{"n_experts": 64, "experts_per_token": 4, "router_score": "sigmoid", "routed_scale": 1.0, "n_kv_head": 8, "norm_place": "pre", "rope_base": 1080.0, "init_std_o": 0.00406, "grad_clip": 1.0, "warmup_steps": 200, "schedule": "wsd", "doc_mask": true}
Below are experts of layer 2 (counted from 0) of a mixture-of-experts language model. Rows are named router (the router's row for the expert), gate (a neuron's input weights, with its number), up (a neuron's input weights, with its number) and show model dimensions 64-127. Each number is 128 + 32 x the weight over its row's rms, rounded and kept within 0 to 255. Numbers have three digits each.
After each expert's rows: "gets" lists some tokens that make up at least twice as much of what it gets as of all text. This comes from a sample of Wikipedia text that the model never trained on. Tokens count by the router's weight.

# expert 25
router:109118091130130078131139147131155146089119062134156099164103139122129122202130148095145086162093150128088067109047152097153174093124132133084097077162152103138132055078099174096096105129112097
gate0:190082133156110136193115134172110189131106119102136115173114162109143135138147152063127143103172166143077156134154153121164156153114079140091101116150142108150088140075136111184142112147182151
up0:197084126142101123176107159104148180124138097124119113165107200123191101150147150111130162105182114150104148150129109117167126162125114096119148103082185114165117161083099112132126132159134100
gets: "a", " a", "o", " A", "u", "ia"

# expert 4
router:076076079116164091123109174114158167079109118138186154158096120125135126153120113079151071149113131140085100162103132096151164127047103110116088081130113069104111071116106148065092164085101066
gate0:174114098109124133250128161157162123154171058149070080123126112121144161179171072058153130148138095145190169163161142084110150069161058130106060142142124114084102119099142052137130125132107165
up0:164086107120079091223108151097180157136190108163122080180129128136160096137132077095151148160147142136184131156095118123148158125140067143094110089090143137174143135127117093112158158161133179
gets: "ing", "man", "ling", "ation", "ting", "ating"

# expert 8
router:071089072124148144166088152180124158083157108093207108136057117130142109141123110081111104123104160088089102075054168117139175096109115105120120087148122064136091084101080198116112125126146148
gate0:161055074126118160141130108109167097122122178080106077158105176166134164141130087135077139136106206113145127143150110156132164158080076181087100110114139127191062103085121110167095099087127119
up0:144109167140058112194150162060126098134142106095151130139134146108144096146095123103127122139108105172168134214123091115193150112088098082111162111143139151126122127153169070089114142108211153
gets: " |", "e", ")", ";", "de", "a"

# expert 43
router:106129084121153121160099169113163166094102126121166146150105161109132104180096117101143092184112143179094086141092175092131143114096146132075127076163123081108134088091103163087113126098085090
gate0:166209152126068107116113160107077206123170107117132129172161159080125116113131130067117134126112199104122156145166137145126147141152077167070142153172170133181116138103171057153150073125148099
up0:114127162147051087165079160109088176105182132129148149187121178079152064110120184077094116080133194141139135117108123128130159181110093121123132082097237110198117160128162085096119135143137124
gets: " de", " ", " 2", " life", " she", " 1"

# expert 29
router:138102097168230083114101145146149144084145128131143132102096104155136076166117139068106099163094214144089120097119149067133182137071152136104124116150099082153099087117090168092052132141129116
gate0:156106138115106094196101125135170128155082101079129123126133134126135126161115127083216054136112186138163172152140126122121156067104100174135103163172138129140147107096080108187121082102183132
up0:132141108144107096197155161126131118149133083138122148148150153164109106115112101111090183085182075131098162209115102087195173151095090112112102114067136133158133158152106119109109102152149130
gets: " |", "-", " that", " which", ";", " -"

# expert 56
router:120127096153142143115058165148164129090100115143151149118096124114115134151080107113127081147124145162109096151051189085125195063102131123099099113174106080109133111066136147069065129089102114
gate0:177130080103119107168085185148169167181088119080135134204191140110177094144202095145080150122104163133134184124165145101143155092112108156105106136129105112179128128094117099147083087096175094
up0:138121119114109139178130163135215155157100101074156148192148106109185091107132130119073170102127131147178142152107095073124136088147105138132084118113120116141168161132127138075088124094181129
gets: " not", " ", "\"", " no", "N", " only"

# expert 12
router:113074103141152073119090158127178193064140100138111134138110111135084072171114124051135159212084157168079100099119189100173186116084156100094132112184148092090141126104131121103076153121120085
gate0:167116149144088133183075109176157140081102176130143078142146118113147124087083113054114143127137144183155147122171134111119167119102084143132163120114185153131127129088087136117134132139169121
up0:104117097119077154138143167053143111144193040077138179157151129126165097175144147162114111132147093112097092194120129128164127116125147118117133097122124082101121157148115098169184134120117125
gets: "-", ":", "|", " |", " his", " its"

# expert 5
router:092114104106129137122105208150159182061124132123163168127070096075160125160117112099139119167109178130128098129079140076109144060145172143087118128177113090131147097104094159058128096129067069
gate0:124135117112134126189084189141176168126140120105125143186144129109125150153133136147125134160139188133112143167133190149180106089082078088055126126151166139115111094098131160161161111101162135
up0:104150148161061102184164110075128136136119118112160168160135195162136132140077123093142139124159131189091108099095113159169155173119042148112139075098163127156109122112135124162103085143155141
gets: "ed", "ing", "s", "al", "er", "e"

# expert 23
router:126142134137139140116101161145154165107147100089150122137073144134142119155059105102109104165098191127091086122101157090118175055116108132079108094138090034131133089106094118114105146133090012
gate0:180138150121105110162083180133198102137177089109107109166172113155169135163108112167100160155158158172121162163111105130165143101081095114101128126154102142123100069134096122119087092084151142
up0:103152100109097115163149116100136151128082097109144100161209149134131080137113120130068160108128134129131173166117073104162113125121105116152144092103133110157082153104111113107162136139046137
gets: " the", " The", "==", " a", "The", " his"

# expert 35
router:106091114151111101164104135145157166094096095157181130142090104155136119162095145114143117126106210158088117066127162084198202110075145125072129098180115104118087089129060171117121122107149063
gate0:179152147130105198122116140199115123065118187169102147149133150158103147136131125148093174155158115125219127152141165108156179124128155114155089104140170125179108095081114082153101081130134133
up0:123125170119068097255140147083181113159124109126139115153152159124167098068126138128135142083082139144133133190101102072156172138117070121105143166093137141140157155127133062124118193192156163
gets: ":", " |", " a", " in", ";", ")"

# expert 49
router:115154095133164134131107198135161180089118136121211146114083097106126126157099119138129111160072171132094105118099162078121171109105114125070112076183093078120147062087102169108102151126097088
gate0:178135100134111112159129105082084113094166090127105127153122163138134151145134138106186165124169196114111093143151133095151176114090090159109142105160126165173109118108138137163141115133169128
up0:129130136137109080167091105174146098154086089112116149151156117116131097133123089133109107188146147133153178166124104110161108151173122111139123110055201109118134140116136167121133152129146127
gets: "-", "==", " ", "===", "|", " =="

# expert 21
router:116142088127178124071110137136181144107120110097153161151084150130141117133108097055166105159062169172104095163122143073168125105125076130085122125136126061093149128119144161107130183141109087
gate0:156182112109082094125112131143135140184103103096126149160125159142149129095101107115138131107153165141127142174148192122144116071110106178118150174106187170122070128156133106161171115141172146
up0:125077109105075155175110099093167159123157154169097164166167127141194145099103085066158157163141122149107147168114071094180152145112107123148120119059149141121133154125124102120113113124148124
gets: " the", " The", "The", " a", "|", " it"